python train.py --n_layer=14 --d_expert=32 --activation="swiglu" --init_std_router=0.01 --n_head=8 --vocab_size=2165 --norm="rmsnorm" --norm_place="pre" --rope_base=10000.0 --qk_norm=false --init_std_o=0.0439 --init_std_up=0.0506 --init_std_down=0.0506 --doc_mask=true --train_tokens=323600000
Below are experts of layer 4 (counted from 0) of a mixture-of-experts language model. Rows are named router (the router's row for the expert), gate (a neuron's input weights, with its number), up (a neuron's input weights, with its number), down (a neuron's output weights, with its number) and show model dimensions 0-127. Each number is 50 + 15 x the weight over its row's rms, rounded and kept within 0 to 99.
After each expert's rows: a language model's description of what the expert responds to; "mostly gets" lists some tokens that are sent to it at least half of the time. This comes from a sample of Wikipedia text that the model never trained on.

# expert 41
router:37 61 45 65 28 77 38 42 46 48 65 59 67 61 48 39 41 45 37 35 32 68 67 67 72 64 44 52 72 60 74 38 68 45 56 63 58 61 65 30 63 34 60 41 68 71 30 57 62 56 25 49 33 60 43 29 23 32 50 66 73 34 16 56 65 27 72 33 68 30 41 65 50 71 52 73 44 39 39 23 70 32 51 29 34 36 45 70 63 45 64 41 29 74 70 32 40 57 69 49 66 68 36 64 69 39 73 49 35 66 36 61 60 37 57 61 34 50 12 61 52 57 55 39 55 27 32 80
gate0:27 49 39 68 41 70 55 43 50 58 31 74 53 52 59 60 45 24 49 48 32 77 50 62 67 96 58 73 42 40 67 69 49 57 50 33 38 53 49 40 61 32 25 73 63 54 37 42 63 43 30 58 63 76 30 50 47 45 45 68 57 22 56 61 69 62 36 46 74 37 35 58 26 69 58 85 60 39 32 34 53 53 84 40 24 29 34 52 57 50 71 52 30 56 83 35 43 59 58 35 42 55 45 49 79 61 43 46 60 56 49 32 40 36 59 44 37 48 44 21 60 41 61 29 55 42 37 54
up0:27 43 56 47 40 34 48 48 50 48 54 71 54 51 49 37 29 27 69 47 50 42 38 42 23 56 75 53 40 53 62 61 52 33 55 51 83 58 23 58 36 51 76 75 60 27 59 62 22 55 41 47 51 19 20 24 60 47 36 49 51 46 44 45 70 48 66 35 91 82 51 69 63 29 47 36 57 23 51 47 40 41 41 47 48 61 33 38 65 48 24 60 48 36 63 48 26 73 51 49 54 52 47 63 26 54 58 56 38 69 50 49 55 37 71 76 57 41 66 28 47 41 56 54 35 66 53 67
down0:18 57 49 61 43 62 43 22 54 57 21 58 39 65 57 45 75 58 42 55 21 65 50 18 42 41 29 44 57 40 57 82 45 35 47 44 50 57 50 56 52 62 63 54 65 39 19 37 41 59 35 36 45 32 62 55 48 77 78 57 56 77 48 56 54 42 52 49 63 40 64 39 37 20 78 66 54 50 72 46 53 63 55 37 57 58 36 44 46 54 29 36 50 40 51 71 36 38 45 71 47 66 54 32 58 94 86 65 67 47 54 58 62 35 46 82 48 38 66 68 61 45 36 46 36 66 60 41
It responds to: Mid-word pieces in names. Inner fragments of names and rare words, such as Yancey, Avonlea, Feyenoord, fossil, intracellular, supporters.
mostly gets: " St", " Sw", "ub", "urr", "bert", " dire"

# expert 49
router:26 56 44 56 44 71 42 56 41 56 69 52 70 49 58 44 49 33 42 41 26 68 77 69 68 73 30 56 69 48 74 55 79 67 56 69 40 61 67 31 67 37 46 37 71 58 25 36 60 65 32 51 39 67 34 32 29 38 66 64 70 41 50 51 66 28 75 52 78 38 31 60 39 62 43 65 55 51 38 68 64 38 37 30 38 32 33 65 82 44 63 36 34 65 64 38 41 65 66 48 56 63 31 43 69 35 84 47 36 60 39 58 65 32 57 64 27 52 20 64 47 68 48 40 50 27 40 75
gate0:46 45 38 69 64 47 53 76 15 49 36 56 34 35 57 46 39 40 48 50 26 54 79 42 55 28 49 28 52 37 52 65 60 53 70 43 41 62 52 54 47 48 57 28 42 45 54 84 28 53 64 40 77 19 38 22 57 76 39 56 63 67 71 79 35 50 54 59 65 50 44 17 69 30 52 48 47 46 66 73 68 31 56 33 42 89 63 48 45 48 97 60 56 55 40 45 33 35 31 75 54 26 10 53 47 68 64 44 35 50 34 43 59 50 52 77 40 53 28 45 69 75 44 48 52 43 58 48
up0:45 59 56 53 62 41 53 26 79 61 49 48 50 65 32 50 49 68 34 59 63 46 25 47 27 75 55 73 27 51 49 21 27 38 46 62 49 53 77 50 43 49 30 68 54 44 52 19 70 66 27 67 19 67 58 82 28 38 73 36 38 58 47 35 79 46 46 39 34 43 46 88 49 51 56 55 61 50 14 35 44 71 65 63 39 22 44 45 50 71 32 46 53 46 47 48 55 77 74 26 32 54 70 41 57 45 32 60 62 42 54 36 28 46 49 28 52 44 64 55 37 39 51 53 65 56 43 59
down0:46 35 60 41 51 37 57 46 44 34 54 31 80 58 50 58 68 47 32 37 44 58 23 45 52 30 59 66 54 42 28 51 65 51 33 99 47 23 64 47 27 58 60 70 25 63 70 39 58 63 24 32 29 31 69 59 51 53 46 84 73 67 55 65 42 22 58 49 66 66 56 71 73 50 52 43 65 56 61 54 56 57 33 45 87 58 30 48 45 51 49 43 53 39 61 53 54 41 43 47 19 49 41 67 83 63 53 70 35 27 40 35 61 58 62 47 72 54 55 56 19 55 42 51 44 40 37 69
It responds to: Word endings, tain. Final pieces completing words, especially -tain in maintain and entertainment, -ed and -ing endings, and words like other, used, own.
mostly gets: " other", "ther", " used", " Her", " own", "tain"

# expert 44
router:32 65 35 60 33 67 44 70 40 23 63 52 65 29 31 33 56 27 22 23 37 65 64 63 67 66 52 58 56 41 72 49 71 41 70 65 45 65 64 33 71 37 58 40 66 64 30 66 75 46 25 61 33 60 45 30 32 47 61 70 71 23 45 43 64 31 66 45 65 39 50 65 40 57 55 73 47 46 25 49 62 43 41 49 36 36 29 64 64 34 65 52 41 66 61 40 30 59 62 40 54 67 36 42 74 33 76 60 35 64 39 65 59 30 51 57 41 47 23 61 61 75 48 49 61 31 44 82
gate0:55 63 78 47 60 58 70 32 83 43 62 37 81 60 47 53 47 53 64 61 41 34 44 43 50 71 27 33 38 36 67 44 50 64 69 59 51 34 55 15 32 60 44 40 72 48 56 25 71 53 35 41 52 61 61 55 32 49 68 42 57 54 47 59 54 39 48 63 50 68 40 48 70 53 53 48 40 27 24 31 60 49 30 34 54 75 31 54 52 22 60 26 56 65 38 48 40 46 70 54 86 80 58 55 70 57 57 69 68 58 15 42 52 37 50 57 49 40 76 39 41 46 31 40 75 56 73 50
up0:37 59 14 61 52 41 40 80 23 48 46 54 42 54 58 39 48 45 32 40 59 71 37 72 34 35 38 59 67 53 72 62 39 44 44 81 53 91 46 53 31 50 56 73 45 54 24 76 42 49 44 56 30 54 59 49 54 29 59 27 33 35 44 34 58 40 54 59 65 48 46 28 37 76 55 46 43 47 21 54 57 29 32 73 58 09 60 45 67 53 34 47 50 21 47 19 42 33 43 64 51 38 59 38 42 59 37 69 08 45 59 66 82 27 59 48 55 43 52 57 50 47 53 38 50 41 51 56
down0:30 45 72 19 45 65 38 52 26 47 67 73 38 59 21 46 41 56 55 31 36 74 40 64 40 46 87 58 60 71 31 74 36 69 49 54 78 42 38 50 52 81 34 31 96 19 35 60 74 42 31 42 45 55 21 28 49 43 59 53 73 56 54 45 30 36 37 56 76 81 99 38 73 50 55 65 69 54 57 68 55 61 40 74 58 46 36 38 73 41 21 43 34 63 51 47 47 77 65 67 48 34 32 57 40 44 54 75 49 63 43 40 55 37 61 55 48 52 31 53 31 61 70 64 59 41 50 59
It responds to: Word-end pieces, numbers. Word-final pieces like id in fluid, ity, ly, and digits in dates or scores, plus civic words like Council, Act, City.
mostly gets: " Cent", " Cap", " Council", "oard", " lead", " Act"

# expert 35
router:30 68 73 64 38 65 45 43 47 27 58 57 67 58 29 50 29 46 34 36 36 52 74 64 62 63 51 65 61 36 69 21 70 51 74 64 33 60 65 31 71 31 54 30 71 73 31 52 61 58 24 51 29 60 36 24 30 52 53 68 68 26 52 56 70 33 70 36 60 40 36 62 45 66 33 65 41 55 35 35 69 37 53 35 43 31 54 63 72 34 61 44 44 67 63 31 39 55 65 33 60 61 30 46 74 47 72 64 33 73 45 67 57 27 55 59 37 52 10 55 65 60 42 45 53 31 35 71
gate0:58 43 52 45 68 48 68 51 90 56 35 43 48 52 57 78 42 30 57 35 85 57 40 42 69 40 63 69 51 48 47 67 45 48 59 41 48 51 30 46 56 58 78 35 66 31 66 47 58 78 25 54 50 51 74 37 54 61 64 58 44 73 35 39 48 49 57 51 56 41 37 42 25 38 51 62 50 68 73 43 47 33 33 56 41 95 40 61 82 63 14 46 59 25 38 47 44 44 46 31 59 47 24 62 56 49 74 66 66 55 43 43 45 61 62 39 60 71 34 59 38 63 47 45 66 48 39 66
up0:50 68 33 65 75 50 76 49 73 38 31 37 33 62 55 74 40 23 42 36 68 43 37 58 66 43 66 44 34 25 42 63 64 48 65 51 46 69 30 43 74 40 77 47 53 45 58 46 54 61 36 53 57 54 47 43 58 50 46 62 26 53 40 61 34 55 48 54 27 44 65 32 37 67 63 45 24 46 59 23 58 29 59 50 27 84 48 59 57 55 19 36 50 27 35 51 32 47 46 35 64 39 10 67 49 44 55 53 54 33 45 47 53 34 65 59 42 67 77 61 44 57 61 44 64 62 26 48
down0:22 72 35 53 47 59 82 83 87 50 39 71 60 53 73 54 69 35 44 63 45 27 29 55 64 21 76 51 54 57 31 74 63 58 44 75 68 49 48 52 56 46 52 47 51 31 55 75 66 54 44 39 25 54 32 43 64 28 58 67 33 30 41 52 46 41 53 62 38 30 71 46 61 40 16 55 52 79 60 21 88 54 57 47 43 37 56 45 45 59 41 45 37 52 65 74 58 54 69 40 46 43 21 27 50 51 53 46 40 58 56 56 72 55 52 52 41 61 49 26 21 42 56 35 32 37 66 54
It responds to: Word-initial capitals and prefixes. Initial letters or short first pieces of words and names after a space, such as R in R&B, Le-ased, G-ibson, limited.
mostly gets: " pr", " Pr", " Le", " r", " R", " —;"

# expert 52
router:37 65 40 65 28 66 39 45 47 00 58 60 66 59 56 50 27 39 30 43 31 53 66 70 64 71 41 58 65 65 80 59 70 35 74 58 42 64 67 37 71 29 55 43 62 63 33 40 64 54 25 34 39 56 48 33 36 27 74 68 64 40 43 44 63 20 67 47 68 31 50 61 56 64 37 69 26 53 32 33 68 41 50 30 40 34 50 72 68 49 60 48 43 64 63 33 38 50 67 40 64 65 34 30 73 33 66 55 42 67 42 67 67 34 59 68 37 53 14 58 35 70 46 60 56 31 26 72
gate0:25 46 62 60 41 51 58 47 65 21 54 46 46 34 41 58 61 49 44 73 56 57 59 45 57 50 49 40 70 45 51 71 58 67 36 56 47 69 53 48 71 30 75 69 53 36 63 70 66 63 42 68 33 34 26 40 37 55 67 49 23 38 24 67 54 64 57 64 34 59 50 60 42 48 53 43 11 61 60 50 82 26 31 42 58 39 47 62 40 51 63 59 35 48 59 18 35 38 47 49 57 48 52 59 26 35 52 48 45 71 61 72 30 63 65 64 37 48 35 32 34 18 55 43 53 63 52 76
up0:47 48 36 59 37 29 42 62 44 53 49 49 44 39 65 30 51 47 65 71 37 58 65 25 61 40 34 34 55 49 36 68 50 35 39 58 31 48 73 38 55 22 64 86 27 41 69 46 76 59 34 61 29 55 47 52 29 46 67 42 50 38 22 54 61 50 65 50 21 53 70 82 52 49 56 30 43 33 64 46 51 44 55 39 42 40 56 75 59 36 53 67 33 28 51 40 27 37 53 44 37 56 47 44 44 58 53 41 27 70 50 62 22 35 52 56 53 35 50 32 59 27 48 43 40 72 33 56
down0:54 62 60 48 40 55 41 48 74 49 55 58 57 62 40 40 62 55 35 57 40 43 38 68 48 27 44 45 32 54 55 60 40 27 41 65 69 27 76 24 39 52 46 68 76 56 26 45 43 75 49 39 39 42 13 48 54 50 58 66 32 57 56 69 53 54 47 55 64 34 40 54 54 47 60 49 33 60 08 68 37 36 53 63 60 37 71 39 38 51 58 29 43 50 29 69 63 76 37 45 41 52 45 55 43 17 63 67 26 46 70 65 50 37 43 65 66 27 41 30 85 51 54 56 72 78 46 45
It responds to: Articles and sign. The articles a and the after prepositions, sentence-final periods, and the word sign in math or contract contexts, such as signed.
mostly gets: "ret", " sign", " such", " me", "F", "?"

# expert 8
router:42 49 70 58 59 65 41 34 57 66 85 92 50 34 45 34 37 65 55 57 54 51 58 55 74 59 46 56 49 53 59 21 82 61 42 96 34 53 56 06 55 18 90 39 65 57 28 53 52 38 26 46 35 58 59 56 25 65 38 63 55 43 47 68 60 55 56 21 48 09 40 46 52 62 53 50 43 68 59 51 54 41 45 38 48 19 50 68 68 16 37 48 27 54 50 30 52 39 50 39 60 79 50 44 56 47 96 42 51 48 47 97 69 32 52 47 47 53 54 56 64 64 21 76 63 50 47 71
gate0:23 38 55 54 57 72 29 56 64 49 41 49 41 32 44 43 51 40 31 61 70 49 47 64 34 56 47 31 48 35 33 53 85 70 62 44 54 76 21 61 60 67 61 68 27 30 59 69 50 54 32 44 66 66 36 65 51 68 54 47 31 40 81 71 58 45 55 20 67 68 63 28 48 37 47 47 46 36 42 45 01 69 30 48 29 42 45 43 63 62 52 42 40 52 47 66 52 32 51 74 51 54 25 53 40 48 46 31 54 56 70 43 58 40 66 39 22 59 70 78 54 21 56 42 26 52 60 29
up0:31 45 49 38 47 85 24 64 63 49 41 41 23 42 36 65 61 48 37 47 63 55 39 55 37 64 39 40 60 47 47 56 77 70 51 44 47 51 28 74 66 66 68 73 19 31 53 63 43 45 38 46 54 68 41 57 60 53 65 32 20 36 57 76 61 61 45 39 54 72 55 28 52 48 49 54 50 47 30 50 00 79 35 46 28 32 52 30 69 60 56 59 46 59 37 68 62 51 40 64 53 61 37 45 26 62 39 38 62 60 70 42 52 38 73 50 23 57 65 65 60 26 52 41 34 53 56 35
down0:25 27 62 36 43 77 47 64 62 72 49 55 54 28 38 38 59 50 38 37 58 43 32 64 33 56 43 70 71 50 52 75 64 93 41 46 24 57 42 64 53 62 46 78 43 49 53 86 49 65 48 53 70 37 63 65 63 67 46 17 31 48 44 60 46 47 46 38 89 53 68 38 48 69 41 27 66 64 58 46 24 49 46 52 44 57 92 62 74 43 59 68 49 44 44 52 87 42 30 56 70 58 67 36 51 64 30 23 71 49 81 48 63 54 46 40 22 47 67 48 51 17 67 47 54 41 40 59
It responds to: Table cell separators. Pipe separators between cells in markdown tables, especially after numbers in stats rows, plus table divider runs like |---| and semicolons.
mostly gets: " |", ";", "|---|---|---|---", ");", "|---|", " 0;"

# expert 12
router:28 58 48 58 43 69 44 48 41 31 60 69 71 75 40 56 46 44 39 37 36 55 73 71 70 71 56 72 57 33 67 57 74 15 72 70 34 69 64 31 65 31 65 39 68 63 34 54 64 45 25 47 33 62 46 39 29 54 45 60 66 37 56 40 66 35 70 32 68 37 51 54 40 66 44 63 41 59 35 54 65 38 54 34 38 38 63 70 68 38 60 41 38 72 66 34 42 41 73 49 60 65 36 51 76 35 67 69 34 63 41 70 64 37 50 62 42 54 34 62 60 64 53 61 65 32 34 69
gate0:76 54 44 54 44 36 35 48 73 30 47 77 41 54 35 63 64 51 68 42 53 51 56 46 46 33 39 50 52 43 22 45 43 46 63 33 39 53 71 56 41 28 49 63 45 59 58 44 70 48 41 69 64 56 76 41 53 87 31 48 70 32 58 87 42 73 43 45 29 49 65 56 40 63 66 40 54 03 76 57 31 39 49 68 52 43 60 67 76 30 54 52 50 48 31 62 52 59 65 78 41 44 62 41 45 49 50 59 65 58 48 52 40 53 35 31 40 52 43 30 52 29 55 59 47 42 42 39
up0:60 61 46 16 68 47 36 69 60 23 41 74 42 18 44 55 64 53 49 29 42 37 42 39 66 43 47 58 59 43 39 62 55 36 44 50 58 37 53 44 27 34 40 22 63 63 57 76 45 60 40 68 55 60 35 50 22 46 50 51 74 46 36 69 45 66 86 50 29 74 55 46 36 52 54 54 53 61 54 57 50 56 24 47 48 43 58 46 46 47 92 36 75 51 43 61 57 67 71 89 51 40 82 41 50 56 75 46 43 29 34 44 35 29 53 61 39 68 78 44 64 76 63 50 73 84 37 62
down0:47 15 51 66 70 53 74 56 37 28 53 49 43 37 57 52 47 33 45 88 36 43 20 47 52 33 49 37 43 15 78 30 63 43 72 36 54 72 44 66 26 55 65 53 48 44 53 65 54 70 65 40 49 72 60 50 57 45 59 52 60 38 48 71 35 37 48 63 49 32 52 59 69 19 55 32 34 31 49 39 49 30 18 59 65 45 69 82 45 41 52 59 43 61 62 52 31 43 32 31 46 31 63 44 51 48 28 35 33 66 41 44 47 38 23 27 59 75 40 59 70 42 52 50 30 39 52 08
It responds to: Sports tables, relegated. Table cells, closing parentheses, was/were and commas in sports and career text, especially rele in relegated and score tokens like –0.
mostly gets: " season", " family", " game", " rele", " iss", "–0"

# expert 61
router:32 55 44 64 29 67 39 64 43 38 64 60 66 49 57 52 21 42 45 35 36 51 65 66 64 72 27 63 54 52 76 60 70 32 86 66 44 70 67 27 67 36 63 35 72 64 30 56 53 50 26 55 32 61 41 36 28 43 58 71 67 35 58 56 65 36 70 36 66 38 28 60 49 67 66 72 27 64 32 42 66 37 45 28 32 38 62 66 68 39 68 35 44 75 67 40 32 49 72 42 62 64 35 39 71 35 67 61 31 59 45 67 77 39 54 57 31 35 29 71 57 59 59 35 69 32 39 73
gate0:39 39 96 43 39 72 50 65 50 70 66 28 49 63 48 45 42 54 61 46 49 60 62 51 38 54 52 45 37 74 35 57 58 28 68 34 51 57 84 35 36 51 49 33 41 57 68 70 32 56 40 33 43 31 32 56 40 48 57 67 48 28 58 38 68 45 50 41 68 67 42 60 84 35 45 37 51 31 38 33 54 59 59 19 57 43 45 46 50 38 65 42 59 65 54 55 59 33 35 27 49 63 58 44 56 14 59 22 29 45 44 72 70 42 53 79 58 68 62 32 48 54 57 53 58 42 59 44
up0:40 34 52 21 40 69 26 39 56 49 40 37 30 44 28 51 61 37 36 65 25 44 58 33 49 28 67 27 55 20 71 39 46 20 66 54 49 48 60 70 50 25 33 62 31 50 64 60 80 46 46 34 57 58 46 36 67 34 49 69 46 42 40 45 38 54 46 68 63 60 40 73 85 28 49 70 37 30 20 47 46 51 68 75 69 69 64 67 67 34 41 72 63 28 55 27 34 53 48 32 47 50 53 37 57 51 44 64 35 43 72 17 49 80 43 41 40 43 36 62 55 94 66 37 58 21 65 24
down0:40 88 50 67 42 49 70 78 40 43 71 62 39 42 35 45 62 58 56 60 56 80 33 44 64 46 42 68 61 40 60 56 69 75 35 54 39 66 37 50 73 22 66 61 42 37 39 34 71 22 49 73 50 66 64 70 38 81 48 49 57 75 57 45 59 38 34 41 48 42 65 29 56 62 38 54 70 64 76 56 34 48 47 43 50 71 88 65 47 29 51 49 32 53 46 60 21 46 12 37 39 52 31 51 47 61 35 57 30 61 66 37 65 44 66 38 48 68 38 58 62 56 42 65 28 56 24 45
It responds to: Prepositions after verbs. Prepositions for, as, on, by, with, after following verbs or participles (noted for, focused on, succeeded by), and table pipes.
mostly gets: " for", " For", " on", " produc", " On", " between"

# expert 6
router:27 62 55 60 36 74 39 42 46 17 60 57 68 54 39 42 39 53 44 47 39 66 71 68 66 72 41 65 64 86 72 55 62 42 98 65 55 61 67 33 64 31 60 44 61 64 36 43 59 65 30 42 27 59 39 28 31 53 47 64 70 43 62 49 64 33 59 47 57 28 42 54 46 61 53 61 40 61 25 46 69 30 49 33 38 29 59 61 75 46 58 40 35 71 53 35 46 53 64 42 59 56 37 37 67 41 76 56 40 58 40 69 58 30 53 54 46 33 30 67 57 64 59 72 65 29 39 73
gate0:35 28 69 55 66 69 43 61 35 53 48 43 41 66 44 43 65 20 57 43 22 47 49 56 34 57 49 32 35 56 45 36 51 52 68 59 39 51 75 57 54 71 78 43 43 29 78 18 23 53 52 68 60 79 31 60 27 49 57 54 41 46 47 44 48 62 30 40 42 38 64 52 64 52 54 49 37 43 49 81 59 66 55 77 63 59 69 92 36 57 46 20 52 69 61 57 93 55 54 47 48 59 28 43 51 63 58 53 60 44 35 61 63 21 62 43 54 33 34 47 33 42 57 58 14 37 49 40
up0:63 66 55 27 59 56 66 56 53 69 64 50 68 48 54 77 54 44 31 74 61 33 70 51 45 63 50 56 56 31 85 53 50 29 50 66 30 62 21 60 55 56 64 71 44 65 40 70 51 53 33 62 47 58 43 35 80 14 54 19 11 16 58 56 43 22 76 51 69 59 34 54 64 41 54 37 17 36 49 39 50 21 53 53 63 57 35 49 41 47 23 60 75 37 36 24 27 46 60 60 43 49 73 66 67 51 39 42 51 50 43 65 47 65 58 31 58 61 55 47 65 31 42 30 45 41 38 39
down0:46 34 55 53 89 60 36 52 71 73 70 68 27 78 31 33 57 45 67 89 50 69 46 70 60 32 68 41 40 66 67 59 58 60 24 50 50 57 35 72 63 71 69 36 35 38 38 48 43 67 63 44 45 53 54 58 48 45 41 87 61 37 77 60 44 42 52 48 56 24 74 52 26 52 51 62 42 76 48 57 60 20 41 29 71 83 41 55 53 47 38 45 30 21 49 26 57 44 52 33 29 69 42 39 37 54 52 44 54 67 55 33 58 55 67 71 67 48 71 36 44 26 60 37 41 41 20 67
It responds to: Short vowel fragments. Short letter pieces such as o, a, k, ee, os inside names and foreign words, e.g. See, Beeching, philosophy, Domeoids.
mostly gets: "ee", " te", "ik", " so", " epis", " game"

# expert 30
router:30 66 40 49 48 65 41 40 45 49 60 67 74 67 55 40 51 31 27 46 39 64 65 74 60 65 48 60 62 43 70 72 71 42 69 64 34 60 72 33 64 29 55 43 72 77 30 35 65 53 28 44 36 66 39 35 27 27 73 60 64 31 55 60 63 27 75 37 65 30 39 55 52 61 60 71 39 71 34 30 58 37 55 52 35 34 45 73 69 45 62 36 44 66 63 43 40 61 74 32 61 61 31 63 71 47 69 59 38 64 33 61 72 38 52 58 32 46 24 56 48 69 38 54 52 30 27 66
gate0:38 53 58 45 75 30 38 60 31 49 53 66 51 49 35 67 40 37 57 92 71 54 56 56 63 27 90 37 44 46 61 70 66 44 78 14 57 33 70 91 68 58 35 60 69 43 53 53 43 41 62 62 70 59 21 18 55 30 27 62 57 75 78 38 37 44 33 32 38 46 46 33 36 37 65 55 57 41 42 50 53 36 51 58 27 75 50 62 72 40 31 55 56 23 39 48 50 66 35 79 26 37 27 60 75 48 53 50 39 51 69 57 69 47 45 53 64 56 39 28 67 74 53 65 54 50 46 51
up0:62 31 71 20 44 67 71 49 36 27 60 87 47 46 69 53 41 53 56 58 52 59 42 38 53 46 57 60 45 56 34 71 73 58 60 14 61 42 50 60 48 48 60 17 40 67 71 46 29 36 39 59 56 30 39 35 36 72 78 52 47 64 49 56 57 75 36 48 66 52 30 30 66 35 45 33 56 55 58 57 13 53 13 64 08 76 46 48 34 47 57 68 29 38 42 62 75 23 60 42 31 54 44 63 46 60 70 42 22 39 43 58 45 66 57 42 26 55 52 48 40 69 53 71 55 40 42 62
down0:44 67 77 49 46 49 48 30 42 53 42 39 46 49 43 41 49 60 36 80 26 54 66 59 23 38 51 31 43 46 49 47 37 33 40 43 42 52 36 41 33 64 37 36 45 26 34 37 30 70 49 63 53 52 55 91 44 51 58 62 40 37 37 68 57 70 53 50 45 43 62 61 58 45 38 39 40 56 50 31 56 57 49 62 17 30 54 44 39 33 61 37 60 66 62 62 58 54 54 46 51 57 43 36 31 50 66 45 67 30 70 83 58 21 54 51 38 44 77 57 64 32 45 69 78 46 37 42
It responds to: Inner syllables. Middle syllables such as er, am, ur, ing, j inside words and place names, e.g. Bacteria, dynamic, security, Gujarat, Abuja.
mostly gets: " cont", "alk", "am", "ream", " Park", "uth"

# expert 39
router:30 61 49 57 35 67 43 38 38 42 68 58 70 37 46 35 44 29 29 44 32 59 68 71 71 66 42 61 69 52 64 45 61 61 90 61 48 64 76 32 68 32 56 37 70 76 28 51 60 49 33 34 33 63 46 27 31 39 60 75 66 33 46 47 68 38 69 48 70 35 41 69 46 58 56 69 53 61 30 48 66 42 53 51 34 35 36 61 69 44 63 41 45 71 66 35 42 49 66 39 55 71 34 42 72 33 75 61 38 69 39 63 56 33 54 56 40 51 25 64 55 66 48 62 50 34 40 70
gate0:78 28 44 16 34 64 51 54 33 46 58 49 48 58 25 38 67 36 50 58 55 63 51 60 35 39 42 66 75 47 73 48 64 52 50 51 36 60 20 63 17 37 41 31 74 49 58 56 65 33 37 31 42 45 50 66 76 46 79 49 24 86 63 51 25 29 73 28 42 33 51 50 36 47 51 68 59 48 69 57 81 42 37 64 43 45 57 46 52 56 58 44 42 22 34 79 39 09 65 60 54 54 44 51 50 49 63 44 53 50 58 58 39 61 46 41 56 44 60 49 50 77 48 46 45 37 32 56
up0:36 47 36 09 62 51 55 52 43 47 79 56 44 53 29 61 55 70 76 31 42 69 20 34 25 84 49 45 56 58 22 13 44 55 65 36 20 48 55 49 53 47 39 84 64 54 53 24 45 53 41 52 75 53 29 37 49 44 27 35 27 18 41 80 68 70 45 58 44 68 61 56 27 46 40 27 17 28 35 53 46 54 43 49 40 53 50 66 32 39 61 91 39 59 47 30 55 39 43 26 61 49 43 37 40 15 37 34 44 44 31 57 50 44 29 65 50 45 49 54 54 74 42 63 55 49 46 71
down0:53 55 43 55 50 43 43 49 46 51 68 34 80 33 52 35 56 35 46 80 49 60 46 61 42 48 70 63 53 42 30 48 68 33 36 66 50 65 54 61 54 12 54 39 69 58 29 64 75 69 24 68 81 37 57 44 53 49 51 54 38 51 47 69 58 75 42 41 40 72 63 58 67 50 65 51 42 77 47 55 51 53 57 22 52 47 54 36 89 40 81 74 44 33 43 50 52 72 43 57 25 76 45 64 26 38 49 70 36 39 51 44 66 28 68 64 48 45 49 41 44 64 28 44 55 51 44 58
It responds to: Pieces after hyphens, He. Word pieces right after a hyphen or inside words (penalty-shoot, chapel-shrine, electrical), plus sentence-initial He and blank table cells.
mostly gets: " He", " disc", " more", " pe", "sh", "He"

# expert 51
router:46 79 48 65 56 64 51 42 55 44 73 68 68 55 25 51 53 48 57 60 53 47 80 55 76 44 58 53 48 52 60 54 45 16 32 81 38 49 91 17 55 55 90 46 79 74 49 42 70 48 50 45 53 55 44 48 44 60 63 64 49 49 64 32 53 48 59 31 53 39 57 83 47 55 58 60 24 47 24 59 75 34 84 55 42 40 52 61 50 40 72 43 53 53 52 42 23 73 46 38 50 65 32 51 69 60 69 69 52 42 46 72 57 43 60 56 46 47 61 49 55 52 24 58 33 51 55 50
gate0:55 54 65 56 58 24 63 56 46 49 35 68 31 50 45 50 40 72 52 53 48 33 43 46 50 33 25 42 60 45 61 70 62 50 48 51 77 90 63 70 61 57 51 38 71 27 46 56 69 46 64 41 46 38 57 36 88 60 61 69 53 40 76 68 45 32 33 56 47 77 53 30 68 44 50 59 50 64 30 36 69 65 49 40 28 87 55 39 48 47 38 52 66 41 19 04 45 57 53 57 76 37 46 54 46 35 33 47 24 55 53 45 68 33 11 55 55 49 70 63 61 46 60 57 35 62 32 44
up0:50 44 46 69 47 70 59 59 46 42 48 69 66 52 50 66 28 47 41 42 56 54 41 71 45 41 86 00 30 54 60 53 27 59 64 44 72 58 49 52 49 65 33 60 57 44 28 57 32 52 56 41 51 44 26 68 29 53 50 38 23 34 36 24 29 42 52 45 59 51 37 79 52 37 53 54 44 45 36 52 48 49 48 72 50 50 45 61 34 74 28 62 42 58 51 44 58 19 65 40 25 40 66 49 46 52 38 31 69 59 45 15 71 68 64 49 66 50 25 52 59 68 35 47 34 45 60 32
down0:14 47 46 48 39 79 41 44 60 52 55 36 32 50 45 39 68 62 66 54 49 30 38 49 59 38 05 69 62 71 28 39 49 44 32 56 25 51 40 56 43 20 58 50 52 51 39 53 54 66 31 45 42 60 72 28 60 67 64 65 57 46 80 69 51 47 62 66 71 80 57 52 59 57 56 37 49 54 62 42 34 69 25 75 36 46 25 51 38 33 41 40 56 56 57 29 52 43 37 60 55 57 55 53 54 62 38 49 70 64 73 78 43 40 43 70 43 63 64 31 69 14 41 47 32 87 56 65
It responds to: Commas and and. Commas and the conjunction and, including thousands-separator commas in attendance figures, commas after dates, clauses, and place names.
mostly gets: " and", ",", "e,", "s,", ";", "),"